Experts of a small language model.
Size: 11 layers, width 192, vocabulary 8192, 64.4M parameters.
Experts: 160 experts in each of 10 layers, 4 picks a token, a softmax router.
Training: a variant of SOAP for the experts, 5195 steps.
Below are experts of layer 6 (counted from 0) of a mixture-of-experts language model. Rows are named router (the router's row for the expert), gate (a neuron's input weights, with its number), up (a neuron's input weights, with its number) and show model dimensions 144-191. Each number is 50 + 12 x the weight over its row's rms, rounded and kept within 0 to 99.
Before each expert's rows: "comes after" lists some tokens at least twice as common just before its tokens as in all text; "mostly gets" lists some tokens that are sent to it at least half of the time. This comes from a sample of Wikipedia text that the model never trained on. Tokens count by the router's weight.

# expert 30
comes after: " |", " 2", "1", "3", "2", " 3"
mostly gets: " $", ".7", "_{", ".3", ".2", ".1"
router:64 39 61 50 72 24 38 50 61 53 43 56 32 47 38 51 40 53 49 44 48 57 71 50 59 47 59 48 48 57 50 57 52 65 45 56 38 46 44 50 56 55 34 64 61 40 32 69
gate0:48 75 59 62 49 60 43 53 45 59 60 39 39 40 65 58 31 32 41 66 67 30 44 45 55 59 46 48 65 70 37 52 61 47 60 51 68 47 61 60 44 64 67 60 55 33 38 53
up0:40 41 36 50 59 39 40 56 47 53 58 55 39 48 58 57 64 39 31 36 38 54 68 62 66 35 54 58 64 54 40 45 58 44 52 43 57 47 52 68 28 72 50 70 59 43 53 53
gate1:54 51 45 46 42 55 33 52 41 48 60 35 44 51 57 49 59 69 59 56 85 44 43 59 54 45 60 55 37 48 49 62 73 54 24 49 41 54 62 47 48 58 45 48 51 65 53 63
up1:77 56 56 45 40 49 46 52 61 47 56 39 52 45 22 54 40 57 44 40 37 38 61 36 62 51 54 32 59 58 65 51 72 43 68 44 69 43 53 50 67 69 51 28 34 62 64 40
gate2:44 51 67 63 48 80 45 72 42 58 55 81 42 41 59 45 47 60 74 44 39 15 49 56 48 30 50 54 60 07 47 50 62 42 28 34 57 32 57 77 64 37 47 55 64 56 40 38
up2:50 20 44 50 66 51 60 64 47 50 54 47 51 42 58 63 55 48 52 52 52 39 55 46 33 54 59 60 46 65 31 43 42 37 66 62 52 53 26 50 60 55 47 77 43 49 61 43

# expert 133
comes after: " f", " w", " h", " s", " st", " to"
mostly gets: " learn", " look", " bring", " keep", " sing", " hard"
router:42 58 53 35 43 68 38 71 62 56 67 54 46 39 39 67 51 52 49 48 37 79 48 41 45 56 61 47 41 48 67 54 54 49 57 45 66 72 60 46 68 62 45 67 57 44 45 83
gate0:55 72 39 35 50 43 50 39 36 57 65 39 52 43 53 37 61 34 60 52 54 53 64 63 59 45 76 34 32 54 41 44 50 53 66 24 31 35 44 41 74 41 55 53 35 36 22 37
up0:54 47 51 48 53 49 60 56 86 55 41 69 52 43 48 24 56 46 48 40 49 54 35 48 51 50 43 59 75 61 43 42 66 57 41 44 42 43 54 48 68 45 50 79 37 51 54 46
gate1:62 55 63 30 59 47 76 62 42 66 50 61 60 73 53 46 69 37 40 67 41 49 40 55 51 54 44 42 22 35 36 51 61 53 51 32 51 36 57 54 57 62 49 56 40 37 57 58
up1:56 46 41 68 18 57 37 48 48 61 48 57 42 59 32 67 58 61 37 52 66 44 39 43 48 38 53 78 34 50 68 48 51 34 51 59 56 51 58 49 44 54 44 36 51 59 56 53
gate2:39 44 39 48 68 76 38 66 47 44 56 50 56 62 37 42 50 45 54 38 57 45 57 65 47 45 33 51 29 50 63 60 64 59 68 34 50 33 61 50 51 45 38 66 54 39 50 69
up2:48 49 54 41 50 35 41 47 69 32 43 48 64 52 51 67 53 29 34 71 51 43 46 38 46 42 50 44 57 68 59 36 38 60 72 59 30 60 39 81 48 46 65 48 57 60 35 65

# expert 116
comes after: " the", " a", " to", " his", " was", " The"
mostly gets: " run", " pass", " sent", " attack", " fight", " report"
router:37 37 55 28 39 65 50 45 46 47 51 53 50 64 33 47 53 62 66 47 60 42 91 68 65 59 34 45 33 62 70 62 55 57 67 49 49 52 57 37 58 56 44 42 48 71 40 73
gate0:75 53 54 51 44 44 54 47 61 51 38 61 48 56 66 44 60 53 66 52 45 35 81 47 56 57 58 47 69 43 43 33 31 92 64 70 54 42 29 80 54 34 49 48 39 43 56 40
up0:61 73 47 67 57 45 19 69 49 61 48 45 59 36 47 36 43 63 60 73 50 42 43 63 37 36 32 44 52 38 75 65 53 35 61 39 41 49 32 63 44 45 38 48 42 49 60 63
gate1:40 48 57 57 61 54 45 58 33 50 70 56 47 60 66 55 32 54 56 46 41 44 56 55 58 49 54 42 73 40 47 44 50 42 56 40 52 51 74 59 42 51 56 59 24 38 14 66
up1:57 61 47 41 47 44 43 33 38 52 66 26 49 39 54 57 41 37 46 64 49 52 59 54 64 47 46 43 74 49 66 75 24 55 30 49 42 52 46 72 45 41 42 38 71 54 60 68
gate2:49 43 22 31 42 50 68 24 51 57 69 54 42 32 48 50 58 66 45 53 43 27 63 60 70 52 43 25 61 56 42 43 54 72 32 40 44 74 51 38 62 54 57 54 37 55 53 59
up2:47 55 46 71 45 39 43 58 58 38 54 68 44 53 42 39 44 43 51 42 47 24 50 21 34 66 37 54 47 64 50 46 39 36 54 62 48 64 34 63 46 55 48 69 68 38 38 49

# expert 148
comes after: "|", " in", "-", " (19", "In", " (201"
mostly gets: " 2011", " 2019", " 2010", " 2017", " 2012", " 2020"
router:52 51 57 65 46 69 38 43 39 18 54 38 58 82 55 73 72 39 37 72 59 53 49 61 56 35 55 62 50 56 49 59 61 24 45 64 45 67 23 48 49 45 57 46 43 44 48 52
gate0:62 68 49 70 60 40 47 46 55 46 30 72 43 65 28 33 53 66 51 41 55 30 36 17 51 50 76 42 42 51 50 55 46 50 44 55 50 48 49 58 60 37 66 88 60 59 53 50
up0:57 13 38 48 58 41 54 58 74 54 31 76 61 49 45 50 15 30 45 62 38 53 29 49 30 38 52 33 37 56 50 47 48 60 70 54 44 55 51 67 27 61 67 38 53 45 45 42
gate1:60 57 62 35 45 59 53 54 32 43 54 36 49 50 55 45 56 31 33 43 40 36 50 51 59 55 55 46 55 24 51 67 37 54 52 46 53 57 25 68 48 51 47 39 58 53 37 44
up1:63 48 58 73 52 49 39 52 46 34 52 30 36 37 50 47 31 66 51 54 47 27 51 63 76 61 63 45 38 61 65 42 57 45 37 24 46 53 56 64 46 58 49 38 54 40 67 36
gate2:38 55 42 56 59 47 33 45 55 47 48 56 25 39 52 57 67 72 47 44 51 40 28 48 55 61 55 60 34 43 57 30 44 53 35 59 33 36 52 60 41 57 43 52 59 39 58 47
up2:30 48 42 57 50 37 60 52 39 28 39 48 73 53 55 57 59 57 28 42 54 64 35 32 61 39 60 43 65 45 37 53 54 47 55 52 71 58 51 65 60 48 50 64 51 62 57 54

# expert 34
comes after: " |", "°", ":", " +", " −", " /"
mostly gets: " −1", " −0", " ±%", " +1", " 5", " 4"
router:65 48 73 64 74 49 42 23 67 39 67 71 66 65 48 63 44 67 40 42 57 64 54 88 47 51 50 50 50 65 37 27 46 49 27 51 47 46 48 52 65 61 32 31 58 64 32 66
gate0:52 51 46 61 60 32 73 46 42 48 59 60 60 48 50 63 42 40 44 43 55 76 54 46 50 56 53 46 52 78 65 43 45 35 39 86 66 52 49 72 60 44 62 60 42 49 33 56
up0:55 74 49 35 51 40 39 24 43 68 77 47 65 50 53 42 55 41 47 47 47 60 46 61 51 55 59 28 51 62 50 46 37 35 51 91 43 52 37 51 56 37 52 48 46 68 47 46
gate1:45 42 46 75 45 45 58 52 46 61 59 64 37 74 59 50 53 59 52 48 50 34 52 43 70 52 52 63 29 62 41 40 25 63 63 41 53 47 35 33 59 50 45 39 44 54 74 66
up1:44 52 43 52 61 43 53 45 72 30 61 58 47 60 40 62 35 40 53 24 52 30 61 54 59 50 35 62 41 69 42 49 44 36 50 35 53 45 59 65 56 68 30 35 45 62 47 56
gate2:41 63 51 45 46 57 52 49 66 25 45 36 49 42 60 48 45 47 34 68 79 38 58 78 61 53 46 50 49 53 37 47 56 53 34 32 48 63 54 66 50 68 41 54 66 37 50 50
up2:62 54 39 55 41 63 43 58 40 59 48 67 57 44 45 60 49 43 53 66 61 33 29 43 54 53 45 50 48 46 56 69 75 33 40 66 53 57 49 35 56 47 50 53 65 32 51 27

# expert 41
comes after: "\n", "|", "-", " |", "===", "="
mostly gets: "On", " \"A", "==D", "In", "===D", "==A"
router:51 54 59 54 57 61 70 54 42 46 51 50 25 48 31 30 33 61 36 48 64 63 60 45 40 49 62 62 50 56 39 54 70 56 33 37 65 43 43 50 39 52 56 36 44 49 40 57
gate0:43 37 60 46 68 57 67 49 56 20 50 51 53 33 54 54 21 56 56 60 38 65 45 37 53 52 37 39 55 43 42 69 61 54 32 59 53 56 66 79 54 52 59 43 52 47 51 64
up0:56 55 48 47 27 76 44 51 43 38 49 85 29 23 45 40 58 51 53 52 56 35 59 65 47 42 44 78 28 42 51 51 37 63 34 51 40 50 51 47 40 43 45 55 34 66 64 63
gate1:36 50 38 56 40 51 69 59 44 31 51 52 29 57 47 71 55 59 49 56 53 57 43 49 45 41 70 52 30 58 52 53 30 48 66 63 57 51 67 35 49 44 54 30 42 49 26 38
up1:68 50 55 40 63 43 44 60 27 50 53 54 50 39 44 63 64 49 48 38 41 42 69 45 67 51 28 61 34 29 46 54 58 51 50 52 54 24 42 50 51 32 33 36 51 54 45 49
gate2:64 34 22 36 46 43 66 45 34 42 75 59 29 84 58 58 62 65 43 29 49 64 62 58 26 64 53 32 46 50 49 34 52 59 52 53 62 51 56 54 54 52 54 55 34 31 58 56
up2:29 59 59 53 47 41 59 65 38 45 54 44 33 41 42 47 37 29 38 61 44 36 45 47 32 50 58 59 52 61 58 49 45 49 42 51 62 52 39 59 40 33 62 69 83 42 52 67

# expert 14
comes after: " |", "|", ":", ";", " /", " Coordinates:"
mostly gets: " 39", " 4", " 42", " 68", " 59", " 49"
router:63 49 53 72 66 34 44 35 60 48 75 69 41 61 33 65 35 35 45 36 60 73 54 75 31 58 62 50 63 57 45 40 29 43 34 62 35 56 39 50 52 59 66 57 50 69 45 64
gate0:35 52 51 60 58 40 46 45 44 58 44 71 50 57 45 68 59 63 44 56 54 47 47 66 35 45 53 46 45 46 36 62 35 53 43 56 34 09 62 55 46 48 46 48 53 47 32 51
up0:69 65 64 22 70 57 41 46 48 38 46 44 49 38 38 62 53 57 46 49 55 49 59 44 57 49 29 43 47 41 61 53 46 62 55 59 47 46 18 59 72 32 55 54 49 48 52 52
gate1:41 62 39 41 49 36 46 24 50 70 49 44 22 64 68 46 38 36 58 62 63 69 45 50 65 69 44 44 29 44 46 47 51 53 34 58 39 40 48 45 53 42 42 49 61 47 59 63
up1:48 62 34 47 30 35 46 40 51 47 45 55 58 44 67 64 65 57 35 67 25 32 54 51 56 46 51 44 49 52 62 58 65 40 50 63 64 47 43 61 51 62 83 54 48 39 41 51
gate2:43 62 55 44 52 40 36 53 64 43 71 59 40 54 44 61 53 50 40 31 41 37 51 54 56 58 63 34 68 51 50 38 37 25 60 62 41 39 58 36 64 60 66 60 49 50 50 62
up2:41 40 53 36 40 43 48 54 54 62 38 63 10 38 57 51 32 36 42 56 64 44 60 57 50 52 80 41 36 42 54 38 64 58 34 46 67 47 66 42 45 44 38 58 51 48 41 43

# expert 21
comes after: " |", " the", "-", " of", ":", ","
mostly gets: " N", " U", " Af", " Gh", " K", " O"
router:42 54 42 54 56 37 58 56 36 47 31 58 45 42 35 56 44 43 24 37 60 49 40 43 36 60 48 74 58 61 34 81 41 54 52 32 58 44 49 81 57 67 40 39 40 69 39 45
gate0:67 25 63 55 51 53 33 46 70 52 38 25 43 52 48 62 49 48 51 63 37 75 63 61 19 55 73 25 45 59 46 37 27 52 49 65 55 51 44 53 58 58 40 66 44 38 50 39
up0:70 55 62 44 52 50 25 52 55 66 50 42 55 56 60 28 42 55 56 51 63 42 47 45 68 47 44 49 55 50 60 31 52 52 72 30 51 57 38 57 43 57 70 61 26 55 47 56
gate1:61 42 59 65 64 72 50 47 55 57 56 24 52 54 41 58 22 52 47 51 58 60 51 36 55 54 38 30 35 44 62 50 42 48 45 42 71 54 33 42 57 35 55 55 55 60 30 29
up1:62 47 53 27 31 49 47 61 51 40 44 45 60 46 44 35 59 32 37 34 53 56 33 41 57 64 64 56 53 25 51 74 53 76 56 62 54 57 61 47 51 51 45 40 41 40 68 65
gate2:28 21 63 46 19 42 40 39 43 61 40 58 54 70 37 52 44 59 62 72 44 50 45 35 59 41 35 77 40 34 32 39 44 57 49 58 50 44 36 54 56 35 37 49 56 52 61 38
up2:59 46 39 58 46 53 62 57 48 40 49 54 49 30 44 59 63 53 58 50 20 54 42 51 66 50 62 50 51 47 82 55 35 58 38 40 77 40 43 51 47 42 56 48 47 39 61 59

# expert 44
comes after: " R", "R", " |", " L", " r", " M"
mostly gets: " Lemmon", " Win", "uther", " Loss", " Clay", " FRA"
router:68 39 44 47 53 47 56 68 55 40 40 42 17 40 38 57 44 36 66 39 34 52 66 48 59 45 47 72 55 57 55 54 37 36 47 43 44 53 46 71 41 50 27 48 47 25 35 38
gate0:57 43 34 47 60 45 55 55 26 26 57 65 26 34 37 61 46 63 43 53 40 58 52 45 29 58 55 68 20 45 56 50 35 37 42 44 58 55 46 51 48 53 31 56 55 54 36 33
up0:57 38 60 54 38 66 52 47 42 45 65 58 59 53 78 45 50 66 47 48 55 36 65 54 57 37 64 47 38 27 59 57 63 49 58 36 54 64 73 51 59 94 60 82 58 19 52 50
gate1:64 55 33 20 51 57 47 50 52 68 50 63 57 44 37 50 61 47 28 34 23 54 56 51 43 72 54 73 40 49 64 36 45 52 61 29 51 49 46 60 35 45 43 58 63 46 22 62
up1:32 31 59 38 46 76 32 48 47 63 69 57 84 40 68 49 41 56 52 73 71 77 78 56 51 62 32 52 39 47 42 50 43 49 57 51 52 50 47 50 51 59 39 29 55 29 53 36
gate2:53 55 46 50 47 25 59 60 27 59 57 49 41 46 48 58 32 64 63 40 46 46 37 56 54 54 67 47 56 58 51 54 51 40 42 46 32 54 59 60 44 46 36 41 57 42 42 37
up2:64 37 53 51 50 49 73 64 57 50 43 51 52 33 29 52 44 47 42 70 43 26 57 58 58 51 40 70 52 65 36 40 59 38 56 53 55 61 58 63 28 56 60 66 61 30 41 61

# expert 138
comes after: "|", " |", " 6", "_{", "6", " 1,"
mostly gets: " 193", "–2", "–198", "–200", "–4", "–201"
router:55 47 64 53 67 38 21 46 69 34 48 56 56 50 33 60 62 35 29 42 51 40 52 36 26 61 51 52 39 55 73 41 59 66 40 45 27 72 11 55 45 56 37 45 45 39 43 65
gate0:52 45 30 44 27 74 15 59 47 42 48 47 43 47 23 51 53 65 57 34 45 46 51 73 62 47 64 50 45 51 76 41 42 63 49 68 48 41 49 51 40 43 58 47 47 52 41 68
up0:47 60 51 40 66 54 38 61 38 47 59 58 50 63 44 38 41 45 64 42 70 46 29 35 49 08 35 41 59 50 57 51 46 48 61 48 55 50 32 52 75 30 51 50 73 33 66 55
gate1:65 48 51 46 50 45 52 68 58 67 25 42 51 49 54 66 69 50 35 42 53 53 58 53 56 63 80 85 36 33 65 21 45 48 57 46 61 38 65 59 51 51 54 57 83 71 44 31
up1:64 52 40 55 44 47 45 45 25 50 39 48 81 48 44 46 44 44 39 26 34 37 62 48 44 51 56 47 51 27 51 52 46 28 64 47 67 62 46 48 49 49 76 69 34 60 67 38
gate2:64 56 64 47 64 32 67 51 55 73 53 53 58 29 59 54 47 51 46 54 58 45 59 37 53 63 52 41 41 54 64 26 47 57 49 47 32 55 76 56 47 43 45 79 59 55 37 45
up2:38 56 53 76 60 58 50 50 34 30 55 45 44 49 44 63 50 59 32 44 57 41 55 49 32 30 55 49 30 75 59 44 55 55 35 70 48 42 50 54 37 55 58 54 60 34 59 54

# expert 46
comes after: " |", "-", " by", ";", "|", ":"
mostly gets: " El", " Ell", " Mr", " ENG", " Mary", " Jean"
router:49 29 56 37 52 46 54 49 22 60 34 46 34 40 46 69 40 37 52 43 53 41 50 30 47 59 52 62 46 55 32 61 45 45 38 28 54 48 77 79 70 62 45 29 48 39 66 71
gate0:56 56 59 35 54 52 48 52 64 64 64 61 51 52 40 67 52 46 29 49 44 39 47 53 54 61 54 54 27 50 50 52 69 43 55 44 45 56 48 49 64 31 43 27 77 38 50 52
up0:56 41 38 58 48 45 47 56 55 45 50 38 47 26 46 46 50 68 34 56 37 54 54 54 76 57 50 57 38 43 64 54 61 58 41 61 39 54 32 48 31 74 45 32 44 58 51 52
gate1:54 59 49 63 33 31 49 69 57 46 43 71 42 57 50 49 41 73 42 31 45 38 34 72 49 61 74 51 41 57 42 53 52 40 48 34 52 82 52 60 56 47 53 34 47 60 47 84
up1:61 46 58 67 65 44 69 50 58 50 38 62 64 53 36 55 62 34 45 42 55 37 65 48 48 46 82 53 78 51 50 29 52 76 66 70 45 57 49 45 40 40 56 47 32 65 45 60
gate2:33 48 65 50 49 28 64 57 58 56 63 34 40 61 46 56 56 58 61 50 61 50 54 45 55 69 39 34 61 29 35 45 45 45 41 50 53 53 52 54 31 27 67 59 68 36 57 65
up2:45 53 59 66 39 23 44 53 76 44 45 59 34 56 54 43 57 57 66 33 51 37 28 47 42 56 74 57 38 68 72 58 32 43 44 49 37 57 65 55 33 52 54 46 54 56 44 53

# expert 119
comes after: " |", " the", " a", " two", " three", " first"
mostly gets: " years", " day", " time", " days", " week", " world"
router:55 40 72 36 50 57 60 41 70 63 49 50 58 68 29 65 57 62 57 50 69 65 41 57 70 47 37 65 61 44 46 56 39 59 54 42 75 46 48 41 57 67 52 39 27 69 40 55
gate0:68 64 51 65 43 46 58 38 67 63 25 43 41 46 56 66 47 24 57 40 51 52 54 59 42 23 60 61 55 54 48 42 26 53 55 42 54 54 42 57 27 57 38 71 52 64 35 39
up0:53 57 61 44 58 51 55 59 45 59 45 29 52 88 57 60 45 60 50 26 42 70 65 60 62 15 65 47 39 56 71 23 48 45 54 53 58 36 56 41 40 40 64 40 69 54 30 46
gate1:27 63 71 53 46 50 30 51 54 64 47 42 37 38 55 48 54 41 48 43 48 52 27 79 58 57 48 35 48 67 56 60 41 52 76 60 51 85 47 45 61 55 55 56 57 47 43 56
up1:48 69 43 52 63 50 33 56 46 47 51 67 39 56 38 33 30 30 70 84 37 30 50 45 67 45 60 71 46 52 61 45 55 43 37 36 49 44 50 63 50 57 49 51 61 53 57 49
gate2:61 69 49 43 57 45 57 59 41 48 51 51 60 54 35 47 54 45 48 63 35 62 24 79 56 51 67 42 57 37 71 67 55 37 58 63 50 51 58 72 41 42 61 31 24 41 41 44
up2:54 69 59 46 41 64 31 46 43 49 52 62 63 39 68 50 51 51 55 40 40 65 42 53 48 49 29 22 59 65 62 46 64 63 59 70 66 43 66 39 70 51 64 72 58 42 75 24

# expert 40
comes after: "\n", "-", " ", "===", "–", "/"
mostly gets: "===S", " (D", " (E", "==R", " (N", "===C"
router:51 30 59 64 43 53 30 59 56 48 62 38 56 65 37 42 39 75 63 77 69 56 54 43 42 51 70 65 47 55 64 32 54 58 62 49 51 43 44 62 41 64 40 45 56 44 62 60
gate0:54 26 60 29 42 45 63 29 43 53 62 44 57 54 63 35 75 54 42 52 43 39 69 76 54 48 69 39 71 73 65 31 47 31 58 51 35 39 43 48 68 57 65 70 51 69 44 64
up0:60 67 59 37 59 41 47 55 32 57 49 45 34 28 66 50 60 62 65 53 35 58 60 55 43 49 45 68 59 64 49 44 38 41 51 30 37 71 43 59 45 77 35 28 49 56 32 70
gate1:48 31 48 74 55 31 33 58 40 62 37 44 31 45 50 44 43 62 43 48 60 59 50 25 57 72 41 36 53 51 39 49 34 57 39 55 44 40 61 29 35 47 37 43 43 65 36 53
up1:42 43 54 39 40 49 48 36 63 52 44 65 61 50 58 53 68 35 57 60 30 58 39 44 51 61 37 49 61 59 40 55 48 28 31 49 37 49 44 49 39 52 39 16 45 65 58 55
gate2:26 46 47 59 13 57 54 62 27 40 41 53 69 71 68 45 40 54 50 74 54 63 48 48 56 42 81 32 69 49 47 48 54 69 60 49 36 33 50 36 51 62 37 49 44 57 58 60
up2:35 43 52 62 51 74 51 48 33 26 59 84 61 67 55 50 48 49 51 63 71 48 46 31 51 24 58 61 48 32 67 39 57 46 38 27 54 39 51 75 45 51 40 31 41 38 48 56

# expert 38
comes after: " K", " G", " T", " B", "K", "."
mostly gets: "ymn", " 2012.", " 2002", " Europe", "yle", " 2002,"
router:64 43 81 43 62 46 49 67 53 51 27 64 29 51 43 55 62 42 73 50 41 60 59 47 47 40 50 57 68 37 19 56 77 69 44 42 51 56 38 43 53 54 44 41 39 64 57 53
gate0:26 39 53 43 55 51 44 68 62 72 30 59 52 56 57 60 33 51 54 31 53 43 39 25 33 43 60 46 63 36 62 56 44 52 52 52 48 38 51 65 51 33 48 37 72 76 61 57
up0:43 39 64 50 24 60 55 56 47 43 62 63 59 37 51 48 63 25 49 26 56 62 42 56 59 38 52 49 57 50 38 55 59 30 55 22 51 41 49 56 42 30 55 49 50 49 30 53
gate1:51 16 66 48 45 52 53 40 69 65 39 70 83 65 45 47 55 58 56 52 51 30 20 61 51 57 65 37 45 45 35 32 43 67 65 54 72 57 48 38 55 42 55 47 34 53 46 53
up1:42 31 44 50 68 28 49 28 68 38 33 53 72 47 39 41 42 42 45 50 64 34 43 29 43 59 46 37 50 29 73 46 43 45 37 47 64 40 51 60 59 59 26 53 40 59 51 52
gate2:61 45 69 45 45 17 50 59 55 56 46 51 30 51 20 39 48 29 35 28 49 67 41 51 66 60 62 50 48 69 52 56 77 51 37 43 41 38 59 22 45 54 60 64 42 52 55 70
up2:57 70 38 55 53 63 47 55 59 53 56 44 66 50 56 66 61 60 48 40 36 52 29 57 48 39 52 50 54 45 61 50 39 60 60 53 46 44 41 59 52 48 66 38 62 58 53 73

# expert 42
comes after: " the", " –", " The", " a", " was", "'s"
mostly gets: " film", " album", " song", " music", " video", " guitar"
router:71 66 37 35 47 66 47 67 66 46 54 42 53 43 53 53 52 62 40 52 48 41 65 46 60 39 67 64 62 37 55 49 64 63 65 40 48 42 46 47 68 57 70 49 39 72 43 36
gate0:44 85 46 44 50 51 51 36 70 53 63 62 54 55 63 87 38 70 40 74 57 78 57 42 70 33 68 65 66 66 51 47 42 45 66 34 47 42 55 62 58 54 52 71 44 56 43 54
up0:42 48 66 35 47 45 46 46 58 33 71 66 54 50 38 35 59 34 55 24 31 45 61 42 53 38 43 40 52 50 61 38 51 43 60 53 47 54 50 41 51 38 53 23 65 47 59 58
gate1:46 36 27 47 65 52 53 47 41 52 43 35 47 68 66 54 47 68 42 60 44 35 52 51 61 48 57 45 68 34 63 61 57 73 36 39 40 71 47 52 55 60 35 46 41 62 54 43
up1:47 56 45 43 29 53 74 41 69 50 47 61 49 46 66 55 46 47 52 58 43 51 52 53 39 48 58 75 38 42 52 58 65 57 45 38 64 73 55 49 53 67 42 51 55 55 26 42
gate2:59 51 30 50 38 50 51 30 42 61 53 70 59 55 36 54 46 49 39 30 56 59 68 49 57 41 68 70 50 44 62 51 48 67 38 67 45 32 44 64 51 52 63 57 63 30 40 51
up2:45 66 28 38 40 50 57 31 35 63 63 59 66 59 61 59 54 63 37 49 49 27 52 38 37 41 31 73 50 56 38 60 60 46 38 44 44 48 38 50 41 75 70 38 54 47 51 51

# expert 60
comes after: " of", " and", " the", " with", " a", " as"
mostly gets: " many", " more", " any", " these", " most", " some"
router:48 50 52 73 41 55 61 49 44 74 41 44 63 41 53 52 52 47 72 31 65 53 61 61 52 34 43 34 42 61 39 26 75 70 36 31 48 52 50 36 55 44 64 61 49 53 46 56
gate0:32 51 48 45 45 66 64 61 46 46 55 55 74 57 38 34 69 16 36 34 44 46 61 47 61 48 54 59 58 68 21 61 71 47 71 49 59 41 38 54 75 37 64 59 57 59 68 46
up0:42 63 70 58 47 50 68 24 47 52 36 53 41 60 23 69 46 49 52 56 57 50 55 41 58 38 55 32 49 47 54 74 51 48 43 14 67 85 45 45 59 40 52 30 50 47 30 44
gate1:52 51 74 57 64 44 44 70 80 42 25 53 42 41 46 47 57 38 61 58 47 39 51 53 43 63 49 38 32 60 36 63 62 45 45 43 32 49 60 20 55 12 74 50 52 60 51 48
up1:54 54 58 63 36 64 40 47 69 50 34 43 46 60 64 31 48 46 60 70 47 42 52 62 53 50 34 50 45 62 28 28 61 74 74 39 49 69 37 55 45 64 47 49 47 59 50 40
gate2:63 61 42 41 48 63 57 54 44 41 40 52 45 50 60 67 47 74 51 53 54 43 40 77 75 64 33 60 38 62 54 52 57 41 55 46 54 44 42 39 45 42 38 78 62 34 42 64
up2:45 51 51 63 51 48 43 54 49 51 67 43 49 57 52 38 47 43 51 65 41 31 74 76 48 40 44 64 70 64 45 55 52 59 56 37 57 53 46 63 59 38 61 43 56 57 48 60

# expert 145
comes after: "\n", "-", "\n ", " /", " Years", "tt"
mostly gets: " Class:", " Genre:", " Type:", " Order:", " Occupations:", " Language:"
router:61 64 52 73 41 50 39 54 79 67 53 30 48 58 50 37 64 55 48 35 47 57 61 51 67 59 30 66 61 53 47 48 58 41 57 52 61 43 31 52 32 35 44 45 67 64 70 69
gate0:46 39 43 42 41 47 52 58 71 30 76 52 41 48 43 31 56 50 51 44 22 42 49 67 55 40 64 72 68 48 50 41 43 72 22 44 53 38 42 34 55 48 61 54 41 36 56 44
up0:54 53 54 60 37 46 67 60 49 58 54 44 49 52 54 35 44 62 46 64 55 80 38 59 52 47 69 47 47 69 57 49 42 56 48 49 49 43 56 25 47 25 56 39 59 57 46 50
gate1:44 80 45 66 74 49 40 61 62 69 48 38 62 62 38 45 44 50 71 63 46 37 57 50 57 67 54 47 34 16 65 50 61 36 61 38 47 72 46 45 34 36 45 72 71 48 47 60
up1:53 59 58 59 40 67 44 51 33 65 75 46 43 33 50 53 55 38 49 72 39 23 43 40 57 70 43 57 21 47 57 50 50 50 56 50 68 57 55 56 59 47 55 31 72 48 67 66
gate2:43 63 31 43 53 74 69 76 57 22 53 70 50 38 67 47 39 53 48 43 45 26 65 48 59 40 35 43 43 52 65 52 38 71 49 44 37 36 49 50 34 56 48 61 31 50 40 37
up2:32 55 56 53 35 62 44 50 69 55 37 58 37 60 51 57 49 57 63 37 44 50 51 49 40 42 55 13 40 45 54 44 50 55 40 50 52 77 48 40 54 70 52 30 55 51 50 58